From a checkpoint of a small mixture-of-experts model trained on Wikipedia.
Size: 12 layers, width 256, vocabulary 8834.
Experts: 32 experts in each of 12 layers, 128 SwiGLU neurons an expert, 2 picks a token, a softmax router.
Below are experts of layer 3 (counted from 0) of a mixture-of-experts language model. Rows are named router (the router's row for the expert), gate (a neuron's input weights, with its number), up (a neuron's input weights, with its number) and show model dimensions 0-127. Each number is 128 + 24 x the weight over its row's rms, rounded and kept within 0 to 255. Numbers have three digits each.
Before each expert's rows: a language model's description of what the expert responds to. This comes from a sample of Wikipedia text that the model never trained on.

# expert 29
Description: Past-tense event verbs. Past-tense verbs after a subject in event narration, such as won, received, entered, took, lost, plus pieces in election tables and formulas.
router:080138130127139103090128124144149107080117129106134115103102161141086144155165117147159114123180125121157105107130126132115124155123113092096118181157116092129131102153143108130085167160128128118181096157144164097134113100119130132140115151127157164113154130148137116084141112132122114088163118149086077117096173149129116142147119137111106091127135135119099167143101149112136126122151
gate0:092118176146116095162168100109123153130077075120126151140138140188148103175153081114135107109124147127132120132101152167154158154153136124142091154134107112138177142115134114098113168167129109108121127119142152134143171098108134156127085147128121127124144097148114159128123131093108134092123125144120132095112105141110140124090146100137140158102130112149123121143092120131126152127126
up0:126142119117123167120157148097169118127137101138103117103150139126154113129145117119111140094143124115152141129131116181134093131151085154105116140138103115139155182166160144152080127155114061120140125117122151109156169144157134134136108120091109125110141149129120129144147128145136161129158095132134142128169078125129099159113144163072150130108101122143099132127112122189143148144127
gate1:125131125141178143136119134086129119134128102173069156128157095079142146120143074114110138130110085134139138175125122125161140168114170107175111139130101135130111129139169079105166135130103096087143140101139115180177142128104102139122121155139088155101114132133127146083109110147151145128140127087110098165116154135128161125146133127135118117145083118171156121115119188154131168109175
up1:142124115083114138141141133167135094137125139138169138130101118118122108113106160126148121141126134080112148117102125114110093077116101158106149129167141105152089144108092155135106091085112163128122145154097155133113142158134074075117138134089144143158136159119156134141101159116131156146144163147120140078155135142137074154096119143103158169115180127121148120146140122097113110120101
gate2:085125144091086195121136126086146087123138126102100101150161134143156146112114132125162187109120127137135075103110141145128107141112101130146167136148092134104140103129113147053134138152105112141136091106133113132099150162102124105117142151138147118079158119114170093123112100149148077086141112147132095165170149127113148160118064146136140150134180117101141114086144145116125093131137
up2:104138154121130168116115123113159139158128140095078112191148098147117140099150144165166175094094135155134075156103161132124099113099131128149180170144114117097158128119152126096118124119115123116147112153137107155128128183101125073134127133108105099130166142137128116139108133119164098124176099140115095174184151113136125143157102165125125121093145122163138116108156164142120125167100
gate3:141119098075112142077137174142113142181133139150109160107113132113133141168153154146137113180128109162122087108148169126169099178141092138136126142122125104122163121121136123166132116108144126142099150076120157152122108103081147147118158129160077144121123137148141107160135126114118137120095119107114114153086128160121118092127125112147135147162118135148137110112142135131130185117131
up3:129129104152182110112134090125123134114145122118133097083114115150120118090093092154079160119102140106145150116094103121125169088123151162080093096138082200146128154120115155142142151141104132106153139138106122129107155132133097114154144122086181116119096114086126135131111124137149110148188120107123130124149099135144149155129168100117118123125133131149115157144150156158152074148099
gate4:158147155117123169131121087105085095182161115147131129120070144109131152131102136149116110103164110124156122139138137138115101124127150069137136151137138108131108145169092095104111162113097140178126118157119107112126148122114137171089157100126116123102056150144108134118118097114139145118142101153119109107091097105123137148099123133147138096104174113166135153071106087127142158132109
up4:120077169130124148146147134132123082144124164142125107128118138118124151110144109142165169128121145097161092160138100097160108094137071101101139143131136122168128157154139139141121095110144146151122137132126114129150129162121121166138119139185131091116114110155117125113102131119150152109102123159155134130101092136065157129151162126122134123142136071138102098108116187117116098122199
gate5:110129095130160111165114147123142140159147128102126119112181090118090155122153103149133154136109167120174113137120118149138116135149181116103145124122125141155129148146064095130125154130126176153172141121151140135119132113102108127102155134127099065074178141122123162136108105100096115125181141122112133110121131093146110124116085157170100105159120123134151133122135106135089103136137
up5:106128142156162136148174145097150127126157141110126180122178127112109142144160131076151151159107119111137091102102153168173099101150134171102162185125134084080087129129115109173134139153140112140157140131133148124119187156102138185094144131122099104127120121058133119131120107125118128123162066142111144099125091129110140184147113147116142115114143112118128128149143145131123108143117
gate6:111134116131160141163129078131129137156094117125113177104149142150150100145172105117103101131146129139086107118096135133115114109140136144141134130141166132129111092105144111136079153125113156184148152166152105121104147125115120169105131106138123083139084152109157163091124135106127082131157131111149147126155096127114099117121118098146156146135146075108101134113127115099128165131124
up6:117112176124127141110148112117185118172129128095151147193128125113145137107094110093178132114134099102127122100141114144113101119097128147095147136165116161083141128134098141142138168170137115154140128139105127146139116124151130120107133163162126081133143122135171157105147132134182092138108152130152105148155103108136057118111151122102173098118132204101139128155117121150128133122100
gate7:140140113112148090130198120104164164143105134088154134149123083145180114164102106125132105141158112099139129096123157109099188141132134159113122155159090115125076144093101120176098142104123130115104118135115125153090093103115106155137140133163131100111128120104160163104095162098152123121053097107114147095135114090132122115130152104092155110128121158116120112114163121132132131149147
up7:106163173150121119161079152113080103121102125146087111108152153121111121115139203129123140163083184108116173135110085096126106144136103130130132088121165116095117094128155133089111110139133138119119089156125159151155149123106142137121137145146117128157139132176126126160111107130141125136136147137077134137170140126110157122120059143172127146118112155098129130100140140098091166118147
gate8:121119178088117134090081152086175140131130126131118137153132120126156086113090109139107116112104090139158108150085119089134140146130082126142137143148154074129145095171135083139096142135139137124090143107152142151097112131155132151128117145146125136081170108161104129110142114166111106104099101160120160136184149113115154140100148122126175134113136141110132107132166127176168126125133
up8:113125107150127104127118128098167122129112111125132139087138137154120133140126162151194131156100146123129071132139105118131094084100142103153122095138133119102107128125172139137098140096128142108144139144119117145172088154131100132097121144082085085173128110115117110141151141141118173106125105155073138140107089130137108178143144129142109176131127104154147111167125122087115161112106
gate9:120098125157188105154125132184128124116117116163139141096134111149106102131169129124143126088119157133088160146099056163087124187129127109137175133148147112145088116111103091118112133149126138125151168166100118121142136122148095122145118131128088133164121126158125104128161095155140176051140132136146153141147110134151156173150113144132158145115096082126134134102148078146164093127091
up9:109113182122084122060149147106085146103126117131148119161120123140112130090118142140132129157125133119142160103128181086132118157152093117072111117166086126111116158097162128143083120125134094082142141101138126127131140125119155150111100147177161136113076119118140132146097131090103117091117117107120139127123145121066117097119151129081124110140138142122121147150129182107128151144119
gate10:149156114133111145139119110117118125101121104134123124140154097126139131149147139145140109161123107129104121090106133148130094136080074162112130137118095143124144136135161119079150143150157100124120100146119144148155153146179162140152155125131103147133145172130158128149179116124137136088123118082116142155130152108126127118065149099124117172101138130145119115136152109153123162166119
up10:145127113121147145116112131127108150150127107096167133114110117123140119125119117077130181128105160139078118133175135102166155077126121150158169114129121133124114138134131162142129132152147184137125153140060089123119143135092146080153118137122170144155145120109130188136126117113133107164125123146095063094119101124108113130200125144096117120118125160105151128121158091150102107074114
gate11:112079098148133179114153133116141081116151124116147152112140144164138087139120164104121126161108122146149098147149137155102105127145135145167134114155124103129108129127130116154117139120129109139081124131136165135027182083086139140107125092160160146106136131119163128147140136111112138119128073088113122135145168140119111105125140087123134122123165127098090125125123147130133162171111
up11:126120095201107128124118117112142121172147129099127147131165121160115140163133162090092131140131147122130098147131133186124135151119075113135090115171124175143098142117109110165165139087179142160085111109106139157106144129108123118133133115138134107120132127106125158135169132157136080102178074179111122163125159078140185114132169100159122131125159119092122112116158122137119160146115
gate12:131163129114128098080152121154139111122134136081133102120081123128134123153086127107090130110118156115094098157119156099145172159147158161112107119157078064161093135096131119181100115143128132110149102165121136149126161130096118149125110144122104101092116072138132121122171168136090176113163081124119143153125115166148134148150107082135132134135097125142109131096119078122122095155117
up12:113161092126116134112142105131106124119126095142111151126153091150136126139115090121131151131148123135168108128110086173153124151172147083105131167151126143127132125129120116111119104130166097130143125175144130101104130165140128128122107135098092130116123118089139092132167112161147127128141098091137123161131150104130102135125126180138139091135085151110129120143116149152131100171078
gate13:113118123142138157144120107130099111130081128113112177142129137172143177117113127110111110158084095121094117160121126115091165174121110148145100132141096149085140125127161076154159123134163090138121133130106123127076122136120062126142145109100127136130123104119128129113162131141073050134149159150134104142124061160099172138097145140148112116156119130117136145071152136122132113164133
up13:120150142159164152172143157122124107135088121149102132151122121169148148125093114081116109179089090149125135157109101139116086145117099086134115145137111149101133136137119077131155123132136098111170130136148131150148122119147128102179161126137096120116131107151151121124120122119141078163119197127137110112103103151087164125151174155129095117132170132128084134086126122103080109113126
gate14:130106167082136118121114104128124134130104067116128146116127121107141111144103095045083105122096189139115128132158134104138110128089131130119074164150123124124143113097120095142119110158128093119152129131166128147110091129126116109125107156122099137131168162131141190128139154137087102121142153133133089119119170171105136108147117087162119129104144101102156096119172111114157175102117
up14:120159137149169126113123156090107195160162092109093103106113140127151103143146160116091138143105144189120116085160131127127151127126169106118116131141103117139138152138129137131167178147117141101134139106119138128085139124129148090117133124110108144119111140113143127191136116078144118168136121129119153097117105162155157108128128132124140128098132123115147149151124138130122158139083
gate15:114177129100131117143120126134100117115133133119104155161156109137112134140068129104156116116128125121152159141111153108167180117119121117126113156142094129103138130113112174109118081106125143071134113140124122117136064118151089182157131124136149125126108114101161123132092164118102129125121125150112171165112127142140137110124161132108135131137129145117136107159120169101101104114106
up15:155135106153165144146152156148119140108076086129135115142155151110144159143135162130124117128168127108153128087084131117116161098110112142127140163130091170130120130107120120094078146111136135097120089113138118111146115175122128142118166139128127142169110120078151123155126131103118088129090104173128147125082095080145145136115088166116138142177147164125110111104141152118112172154095
gate16:114114165115153137144180109148152124148087128147147119157157148133136157151095106109081140132118102117146098135105123105158143154127166043104101153164165134120076116121149137151176154145147135144118135124161141129116114120131119139109134167149100102164132066129167129106143147100095121100136127149132116135166125142131117115124140149118129115135116127130129126166149152134160130083110
up16:142162121089120125149144119159133141125165120145154143113128154100132087159113140091179081137114106131104129160174169082100115084144112127143123115120109109143125116134147134100117134132148144078103106117113113152153164134111123157115144095139112175131069109128133136138082108103165164086147111113151127163096149131137148118111145086117085112109101129110098125122132143137079114134117

# expert 27
Description: Articles and determiners. Articles and determiners, often fused with a preposition, such as the, a, of the, in the, 's, his, their.
router:161150120143149102090080105153110135126096123156109091098093111124106120118156122130152163105132139104124133132144142091112131131117091120121152124141140150154154096115153121136119104114140117114068144200163120122099163124113099132094103137144128153122120140137147131109118114101098110118116105143092130153136109115146107115133112083075157142135128119147163113142117102123145156144076
gate0:134143126147142126121113168119158144121175155149114171148161140116128130140137133171131119135126152136073151137127109153129192141140107127092139097081082117160161126079121109167140120144100129106154163086087125155153119085129107155129135149071132137075112105129154142174140130146137120136089118147110134147096159128136129123134108048126088097124137137101156147172091126127125115095117
up0:153137134126174163156146100106140110129176128124111119133125165141144117123080153108140101139128135101107110143159125129142137115120122098128127137097136086122081116101122164126101107110113085161087121104109125101157129130106115075151192123146124104143143097152103107049097140140137110118125143130099161117132174183127114141053087122158135118077125106139093113138127101133113132126126
gate1:074109138111142122089108093150110128135143124166139091123110154072145124121117148183141109156142130132150188103169145098166149107147124138145147158173141110152126096136142140110139151105122117135144108132144160114127139135134105118134117184124139152082094126122143124140133130103119085147143089140142123109114126132109102112129115121122108115095149110166142114130164085114138105147129
up1:093123085100092129104142159143118154170146085122102162158103130119141141083104165101134067121152065150100101096175172161094108099102133154113128111148168128144118136089099094105137148106152170127109156085081133114096099159150086146139146126111105136126186147162180132123138131102141129133124102151140131135124148141121100133144089147111141153097114087155112099114128149110110108078086
gate2:128108128128072137110137161158102081114101120119171111117091133102112142147138144143173099131140164086142158073111163130114152155114085149155123160126147082122140084146131099116124172135103139146101119143117124156141118148138096119132089127130156144157137125151130115080161129102145119083116163138140059128127122111128097151143109107119128106100156147133125148128160149133178122118108
up2:116106104138160108094099079124154181135146120141083133132157131173107109144143130114101130107090166149121107145116108130126123105173110137131126160137143153097148134107141107119156103166157142102164146117150111090151133128159141148116085112126153147118142158095096102168126069141125146119105105122143120133117151087108140070134159153121136099113099142076132105112106102120091090165160
gate3:127124167114128158146160160130113130133151112103132174137208127094133140130148111119125139108112130145145114121099103147154093153111152193113120118171091118099122150147118126113146143143136152116116077145082135144132083145138125123161134138154131129098115117142121140189146159115153142126144143107097123105114128103172169122138118148138100115129136138119125120116179158115121125133180
up3:146053188125127133146140062107156107119141112146144126139119154137148160098165121104142105119167149122215146178128117113148108123152131131112153167120147117121104116109089148126165154087117103147106147115096189094120115137129143131098137140167136130120139111152116103142089148172107128118129134126132116154095147165097152137124142158128155154120102122131124106117084161106146166142128
gate4:188115146142084091172153116150131118119057163123157119171104113163115113132130101122122092144132160118132100106134120126143102091146086159163135100127170108142088075146131156142108114163131109114135088134137129099128110136094120084143126111168154083159116101117112126112114110123145111122125161115142154120112112109158115141114121140106141129144136089126143116122139139158127178113113
up4:141139085119157132084104160084111110140151126124119134152125095095133179145131150135137141087125063115148141155106167164115149146148122105071155163142096158080156135150093110093090168094132152130095101141119151115128146172135087160109111121108117155079126132137136098142121120144113123126142125133144141120179127072167106130107159109170120083115121149123135139116166133109095156159105
gate5:126153135147124106148098118109126154118176173121130154160150133088133126135111134100147121139143161126121129123125123155119145101111124108174123133139123106124121139105123130131147095146113167166155116117119146118125109135122104103084113148106118085106158095147085156150172127138181151128136159130119100136109122123162122124166110137120115138136142080142145104151119164110124168125140
up5:140123154121171127086128140109112109148162110112139129152108114157169129148127117127080074121167141131181187136156142116129119126119105137112171117126139105115117072121119155116131154093123148113129151136111169121089139151146146121128128101132160150132086156195116117089124104164096144116144145142130151119134123161080112146080138118148127155124097155086122146102111124097136092161128
gate6:145101133125173139155145120095148130133152114191160105129135133148148183131137106153172090126120147144170174134115110148168146140132076140132124106122135140121136098159117128115145121122130146114144127150111108116165150114155158154128122131147104137126094102153145107157122137165132149138134130137155145159129143156147136185134108125120149134150122121112094122105143114102136073128123
up6:100133105122174154120111136133159169093117115148129111124168151108124099156107113135114112104168143161139121140128084095118160112100138135122152071165096167097114109123135118083137162150131114114142115135125090089121145150155154136145160162145128119105076104172135103169152140132111145155135136136125137141096110140107120148083127154119126123126113099118130106165102085099125115171134
gate7:100155144133159126100103161113096148159131166130110156136118114131140095121163138173123146143094080124123162151106161133100093127127120143122141180130099121153178158111089073134095138104134172123102121152104158124162096108152188159140143107140122118062145113138149164145137097096139133137145149100103160164167147101121155153126137137120129102103137126121102129090151129159141119114134
up7:109147096156153079127102156108115172141093130119129104105132113143057126135149144159098090133129144137166137120177073145104173128136132114149154148107113114180132138103166112120152140136146147076146138108121134101098114120128177126141092161120129114132128125126101134121171128134136126158144119136136158142117120077117121155116114134113137152125085116111120152151082134093140150084122
gate8:083098126098119141141148125099132147140162119118122128135159104140129129153111087100126065118110150140124148159122104157164147136147126161124079136128113112103120144189134109120116181171099129149188107080094118145172117120141121138168123134135099092161093104135116148159152158147155140122122125107128136108158114114140127119128126177151131095094138104084108109083175160153131124084154
up8:126119113146100175137144160127142117153142123143142149151123121101120139143117111159125161114126136118173107147106143177151079129135143095097110170169090136109109167126135129115089146098157125155068109120125156136154111116151136125129146092120111112093121106107137130134083125127167124151138188105119143137141117100180125155100132151151160105130147121140116124116151127129062104129154
gate9:101153092139091131121122135109093103160146138128084131145154161152104184134136128128098158142083093094109114124140085187107081137126163097132150152120091161103109172112110176101155120128125152145130096130141119145114085122120127149140147100143120134080157154072133157142159136171138115130152137104131129131198124129150131142145115128200129129107132146112143122159145137129142129105131
up9:122097167114127127079123158116108141083083121107155128099122112128104130150102090162109071094149124124129122148164177099117151130166163143145168109109093168114145087124135164113109113101145150105166160129121135146131119112101141136119175131135108117157097124171135120127186110156121131123088110154122125163106099117106129138117133125122150121116126124065146135101132124135163118145104
gate10:140124175122121140112135131103102136154137115134188148122168114119137159123103172145140061130119083141136154130181093096129122096095127151162153141156127133101124126113116148115150132145107146176124134153106143101144133100053098124149123140092137145104087106138102126129145148166118110123150127168130126139090148125108133149101104091157092128116106099093133178122118136112134095080144
up10:137172134082104107083097124134113170111107099131125116115122106148162157142138135127122121115082135129114114139148141152136079065179171118171144157123104085098144113131123160153105136136132145138086108107179092122137172136120107155159123119114171157092148102145145157172114119147106126140131128097141163121150110099140146090120148126153121154115127146134116115127117148109132082131131
gate11:108091136118162125136117151153105138105162135103136121151114114138130121081164117125130147141090151100095136135112101163140095144178125096130113136112114114129113137116143123107148101134171092164111138147162146173116145116112125174139130118110161100097119118163120144141156119133105133157105140165087124142149158074114146130168166154144103141089107133143133150136134137142125155103109
up11:111144161101099112099103113102148126127114178164122141131141124116154144133101170142123108139157080165152137134133123130135143133124118170136152103157164152105147152112118127107124138114114143134074083155154086084118095149120119071114099121138112118147112127131128098067128108099157123172131123084095116126145097164117096118097119125136128104130164165135132164162143128128115101136154
gate12:096112148152097146189128165160141136119148159139169113116165142139108167128129127139144087122111157118176126163145098180129107134115163124157120145141082089116135148146123180121142104132128111149146107113118164128099118122108095120142139126076120114121133073127154188176135125151142099144133155165106155105120156142156112103165122159134101149124163126108121075148124165102134135095150
up12:122083169081118123150138092110127113121094137117136130105127135161138128129109115101080078124127092108149132097161108110126178141161134120143096087120171118119111129095062188110157106100115116085144158128136141104127112098134126160155140177129137104153146127157149128107142116108106095101105127138152082123100156141119124107152141129140094134140100164086133136125115122121138098159134
gate13:137160108119162132101125154135124081189117144111157121140121110137148162105134067173142167127113083139145159105158125124143102086105077119156124137156132169156164133155164118151148119151147098105168134160132105160145126134160136099137155125155151136091155092147158130122081097153127089138135161103118120127151184113139090176104124111130131124138148113132163140128113113153158149135126
up13:135136105103089157143148093134150156102160120160114147121124155106180122082116074107125135117165150136105117137113100123132136096149122136197076148119135152102112118146137147071106136156112088093115102136136125133127133144087167159159095149112126081151165160144083125129158106138096095144151130114153140103094101115107158182127130169117102123139146094139138115113139148158146181091132
gate14:119113105155133159118112165184126161141100131151104120112138137159149171133134129141166103149068115156126113120108090137167106099154130107138122103130151116103139130123118094149135141142111146108147111124156150142172141164135120126120116134115118138126122127134102109150126102120137153111142188114145084127147104148115154149100132180110111130136115102133109118106123149144116118136123
up14:139070148144092139143146133127122154135098117167147142101118139102120104080136136052133128091127120123102113115095167098136099138118112170153160166171172110127130129103148117136149124127109148097101121122130096129085135107149180164091087139093144138119149127109150114125104086119100158148115103115153079114111161151132084156179145169112122161135101141128126135139133116111120121092135
gate15:080132144151110132153128177137075108137148113094112130127142102168119141112108121136130163160127153149120123134082188140121148167107159138113112165133125136170120160117152120121134158093128091133171157118162108148123150149161134164127155124067115183118108148109144167150095113112152117125109142136094134126138118105116113146135163145142118104097163159078119076139131133108108136150132
up15:131122192156144113139092129114118125134065137097133170113117120100111113073139108115091150141111164154116127123099145112129104137157145091146105158109109125146149152148129150182170130090137075119164141096127118146117135094136113124112133131125142105110153140120119138142123135163127086176113148169130111155149100147129130138171160151105123114118141135132134101158102124130151106144123
gate16:114132138159108114126123112136121122127109120152121139155132143152118195131122123132103096164129104113111147177123156099148122093117131102173110105097131088162136139098069111106122124076137101147167157113113124142092105104132096100149148101106143123113148158113126176116123132138164137102122130100152121111152181169154183090134100122092106154172143112129149072130109130123123134112151
up16:181130126130117131112139112132203121131129133130134126133100131126117167161125119119121112129117141118119104135095194133154137107122076154072140109124148122136108151124059095139079145107111142123144125139108145142105122131161116126137143115108107081136130138142166078165098138102125128099118118114106136076135152120152121116127101128137169128177124115120142123131081127138130138127123

# expert 11
Description: Table and list punctuation. Separators between numbers in tables and lists, such as pipes, colons in times or taxonomy fields, dashes, plus the suffix -est.
router:125135108093088142077116144147122136098107143121158167154182141117117132136162163099116143141150133111133126169139126136114139148187087144140139155126094142124133115139078091128099164068148113125116150128146165128127173131080147167101085085133115132105103124097158120152139130111105149127117125122112116110136107145081103152126136126167128095134144136118139166116077123122102071087167
gate0:179131117152098084118122097122129085143138131070095148193090128124150112166149140112079118126096117131111148151122143117091107122124096145109153118071111130094145153099174190141133121094165138118092120094153166119108125101095148143102122139132087141135138166140140127124120123119151077114111141165125167103109148095118103149131105096151096155106102083156128122112128124149167132154086
up0:139107102152150160104104102114156143114110112145144146143153140076130130117135108115150138123115146142098117138125121118115171126109132131168127128136105109115135101140189109130121091154108159099120147136123115136152084131160134148115130171145140156113141105148128119133099116135106187071118110094164106150115154085133146124132178137131130119131110146122166133129135097146087126101117
gate1:127132103095106138173111124122133124103121095158130110159143131162096191104104148095159153148138155141142096144156135132153098105121110105125119118134172096118127160150088074127103078153119139135084118137119088108095154133132087116056130084149085135123182157157093089138111103187152133133106146074128120113129169129099120150108150139114145174064136080110102132111131137100153141158157
up1:125160100113130147130158134130121123089112095146156114153164131138124157107129129111158161128107144080142128120144120130112150124109108195130123143092165139140117162116114129100120094136069143100110143132127121146120136102114143103118123091121078146118136125101110127097143123123106119097122116094129129104126159090113148159140139114103127176113143124119111128183153155192153126118158
gate2:144097123122115124119139121137143133098116109171109075087119091104151157124135142128121084060097118146137139172169076101141149128129102152126111162135133142143174122177148116124137125116116091114139118100108131097167112099167120130109124123113156197101096103124109114098135109158139154116136122150149092181073106099180121107120132132112132084094175122138114132147147149146129128129142
up2:136102157136129137110119155132150161153129127115081173121141159130137141119104143088090120162134119132122082135092138121118099114093160123115153113159164141128117138126092102156111129103123125145117146146125107123114155097128177116110133137137097059183154164142137108151114122115137160111118130137118129086167163122110152194154097098127123128126081147125143151126135107119102125125095
gate3:154107139099116110109120121076123161176125087125090148138091101120111138171165073126140107163124131087109122130123134153173131145130152160093143120122132147134109162146133134126097143130131118160153115096122179109131132152127116161151148140120114101116117178077127144175143134114078108099128125115098142123148097127086128111141138085119156155104163160102137134113137150131144108156119
up3:148126140068127110101086106108109142142132118139108160118104127125130166196152100135190099171147095105077189132172173124145157154110113138114154095088111110116129151136125121171102120108135137138149119074113178127148131145134114169120141125129120119108127151124146109117167186084115137121097136094084157114117090138108130137103180095102103145096133131129151124137124165114098106116109
gate4:085149111157115098139114099151150109146148144088092093147107133115149152154186192149147120089151142121073125124106071161105090103133090090136121159164093143136168097112159112087087126107150120154170126121126175114113096169134064145092112143065163130096154143091092133108101164136099139145131121147095114123123082111167133099081094116160158122140135139104116124113154104118121136111121
up4:116118140146121103095116152087175144150160097135155108108086141106156130167109151128147086129114096073154188113127165058126163152135164109121077149091107139145120104109128137124138117153129136110138108167133134163119145047148122159126143183132128138132076142155150147151130136143094162104131147117143139095084113137179112126090144147157123117149106139152167130153095100142110166152141
gate5:108122135118130154161134124062134156124118110130118108062133160134103150121069174119088150137083086134110059159153135164105102110114139151131108141110132138129133125154111113139137105132100118131094116115114065104156160127116113136139116140146115098108101104157102123079094093136135142182113106139112114157100132145123135102135090082145139162107133147114109159159153120183174127114170
up5:172105098167128120095099137142155165131148127158074149120129101140141141153173113132118112147154130077132177150164141122099121095117133123125113100111129156133139151079175139125144172132181146106115162145129127148112139134107167122088123136091102115103108168134144095158119169167094136130144121134119155114124147068117153129103144134178102155129123150131142124136124171101127159146102
gate6:113114178146136133124097086146138103139101149193090115109119110133108163098129137103113105157111103080143113090137155074127134121108109131121143095088139144139136081087108126157128115134147148148139179154153098157138130104151139153114145119111130121070163150158110130117146135111136086131128145095136132148100136145067128113105151127111139167133139122115165146109115147101148124118099
up6:127134117134147147096143153096138136115107088106140123155150126139137123166114108137154166087125142145149171137132108141180115117118168132118151145146113106148117161160167133125135167133133123119084080103119181118128147104146110126121153155150094169126141130102145147135136161111136156132102115159160137134181120139166126128133084113113096098167117131134089129099125116155100108152159
gate7:143148165073170149126137132125163120105124171167130113120149123097165123121082099120128128114141158123093095112137093123121138175127143100133090153116124142138096167134126139132126145172128168156145117175124135175097141147132129139133144135147150093120103083115169143125104131117131151146138139109137113111113141148135142080131166121127127107147167153120135110143137098161105133140117
up7:101106155112127113152102110149130108127119136146132131108113146158091093121136129110178215152145112156133093123115128149132126104143091109133120148116126091139160142117088130172149135071150121117116142126126139127125097133144110083137127084138115110118124102144133118117112134080127185108114106118123083115084128126107112142170128100148107140131120135117072115165116122156126159114122
gate8:104096136140137136116129096136107117125127146128160105125101115115176141120121104167136095111132149112136131114109113077135146167162093142100104131135136156108170134153140078090167142111080098127133108110130111125173143119112116153125160136087167094087089113131122113095125138158107146156090131165116120136100085152163136140111121117151105108113154127137146185080144149108140153146141
up8:160116128114140115146099100105093115116145147114116145124129134110085141153124115121134134137116142139138145108163162094134163119133119166102107114137137119108169118095134150133107157117113102102142098096087110122156152129151130153161144098127136123132114137106097102134137149101142151148148150110066141122084131115114117144140153145160147129153167147108115195100114114125130113169142
gate9:079090104132111154118126088127171101123128153131147075107156109128175109153110131146061117134131118104150138136138095095131139119136114173161114121152136143123107122157092153116160118163095152128151108124147077123135132117171080158125147136116114164130110119132096162125104122152117124116126082149183107132125150140120122148121164142142076101109140141124095154115132155160096133156112
up9:102129103108089144127158110146145125086180104179142109145182118117125121125176113133142130104152121083145114163116129137136127129148124072118128148145080146132134156146118146096102069143127167134126107166158106112131157093096106142143095134131147139131121117113095135106122102166109127108092137095128129115157125130107103126078134146168122153144124130143113112125117131128107137133112
gate10:100124134118111149118103118098135119103117149106133155165149129112152110129096121112163110115149097165092094100131133097126144132108124155202096121146124103118096163164101090124129115148127156101118100140135074127071132140129157133093170093142095083130109081135103171110152100135142088138121140130150169131170134135146147182100137126138167091104143133105144082127162114148111123128113
up10:095115131082091150153136111129119132124119105149172074124187141117176164109155128112136163144131129131100112134170126118164167125096119143097126116100097132100163106164147071149142141119102145140120136077102130088128160103114111142169103106108162081170098121128151134156113147100091091144101166114130148134111155144138107101114134139114199140139147106130131155138139174116165098110158
gate11:091140138137113131130139087154102102167157156137125171130125134100105091127093166104173116120139152092152133158120120120116161102123135133123103170103142096141101139097120146155141128113197134190119120155104115093098139158138112157114099115122121145109139097170110102104113120126153156139126114139119111146111202132119149092165151148156115108125131116152165120123128083121090134130111
up11:132107068120139144130151170116108166087139117110170124102153101153180149084138169122112139120112112149110136159145122125130110121127111156145119091155134167111124127135170124110106144147110113092083135068122130117140104131153109134192126089138086130130148127127134137132153184110128137132142116168112137165148084112125099138099088131123126132120130113109094130123162143152154108106145
gate12:098154135097129097143108094147171151151124165140105168123098065147123112153113124098168119109130137109105172084148155074108119102127105151170162104126090145138172147050123117146170169139093124132107113128163116110122154137102159114141140135142124099090163103143102173124159127126147098169093160121098137144146110114099137181088137098151143122140119138177169113099143099118129138085094
up12:128159134148120130100153156129128111134089115127104185162147141114109108115162130139165128098089119095162107167143154110135107110141150090081173134143102127151090132112129111128085129122157086098119134150119158146100086196158158118173128122083110184135158157115125113154153143155174129158108133166137136086142123130141147111067133091129155122186133148107129139093107129113094167108133
gate13:085136188127119152126130173120105089112106059129077149118128136126098125101114118139135122150140163117119083114128128085175089173125141119164106127120097141128106106143154144114148145124112124147110118126143127116103119162085122172120159143112121094183138166130172131116153114120157140096111133138122144113143162126146128116122145114119145129127163114126159133151138166122092115154109
up13:079121158146131136152141133153106111142116066131159107124132130117145168119150136130123147123100100174091100139112113132187162153159129056143113115107110114175158137161128108093160160162094132119132118147154094129125141150079100062142127175136126143167136135115120155163146117130116094113175115147109133129150105145155143116097152129108160114099146170133108159130139127144143143116110
gate14:145123168163092085090103124153178122147080154131107123137100105101120104131076127161100135130139088107082080099094133122147112112116119084147116094124146117129118105133142120099077129129107118094136105127133151107044083093121136123130136156126137109111113121138128119126141140144115118135144140150148108147120152141090126119152089120128143100087131130135169085115149123135126104126106
up14:140147118133108117092147153128126113121089120140137109097112173127106146144092129146111106145132121153103075114149113117141081146173115122145110132122106139128103127120170109100141102128140119125165115088132121089149138122185137080184157115119135127123121129148150074105077110115122128100121122162174151115078104104119117118145115129139118123090117119134146124101119157135113101139095
gate15:108144126088118136117093096133152091145099102135164131080112128096117093133098139149123139143150105128102071132095144072167149133117105132137130122123098100173145147178136122159119174149073142129114150126098115161137133138107100146113156199107097144172085137151164133152142138102095155128145121140087122127098140107102112134117158100082116075099129127124130144152140170151106134134130
up15:140154116087105158131120094102129120154124075154141166068108133125120126148106136101134144138143128141124088145131141045167161112151133127107135079104101097142164140114112104154136179151133128125120151140119095140127135138103135183095146150095147089150111169119112129133134121122124137119133140125111112095067123134099104120105131093073186098093105134140150162127103162132109143119126
gate16:127115119132130117071117150152141110164138148169086143137142072104141122102115115133064134159109113133114168134128139100134130131113144128118155110126122101150172146125140096142165133094151137125086148169120121158157138124133138116098120123150115153136142158133123097148116148176176113140147156090138089138097159128141104149157163158172140153095165112092153152137097151110128151143119
up16:149116162124147117143157154118167158097108141107110142116146134187118116126130152138112116113140114123185093129079162115140132102124135144103140157143080161166093162162162170107109122108119113129157108105134136141098132121129093119141138114126087105153122131127139099108123109133126114157150099113163140143083101088131149152137132142106123175152154134142117139162078144195145098141164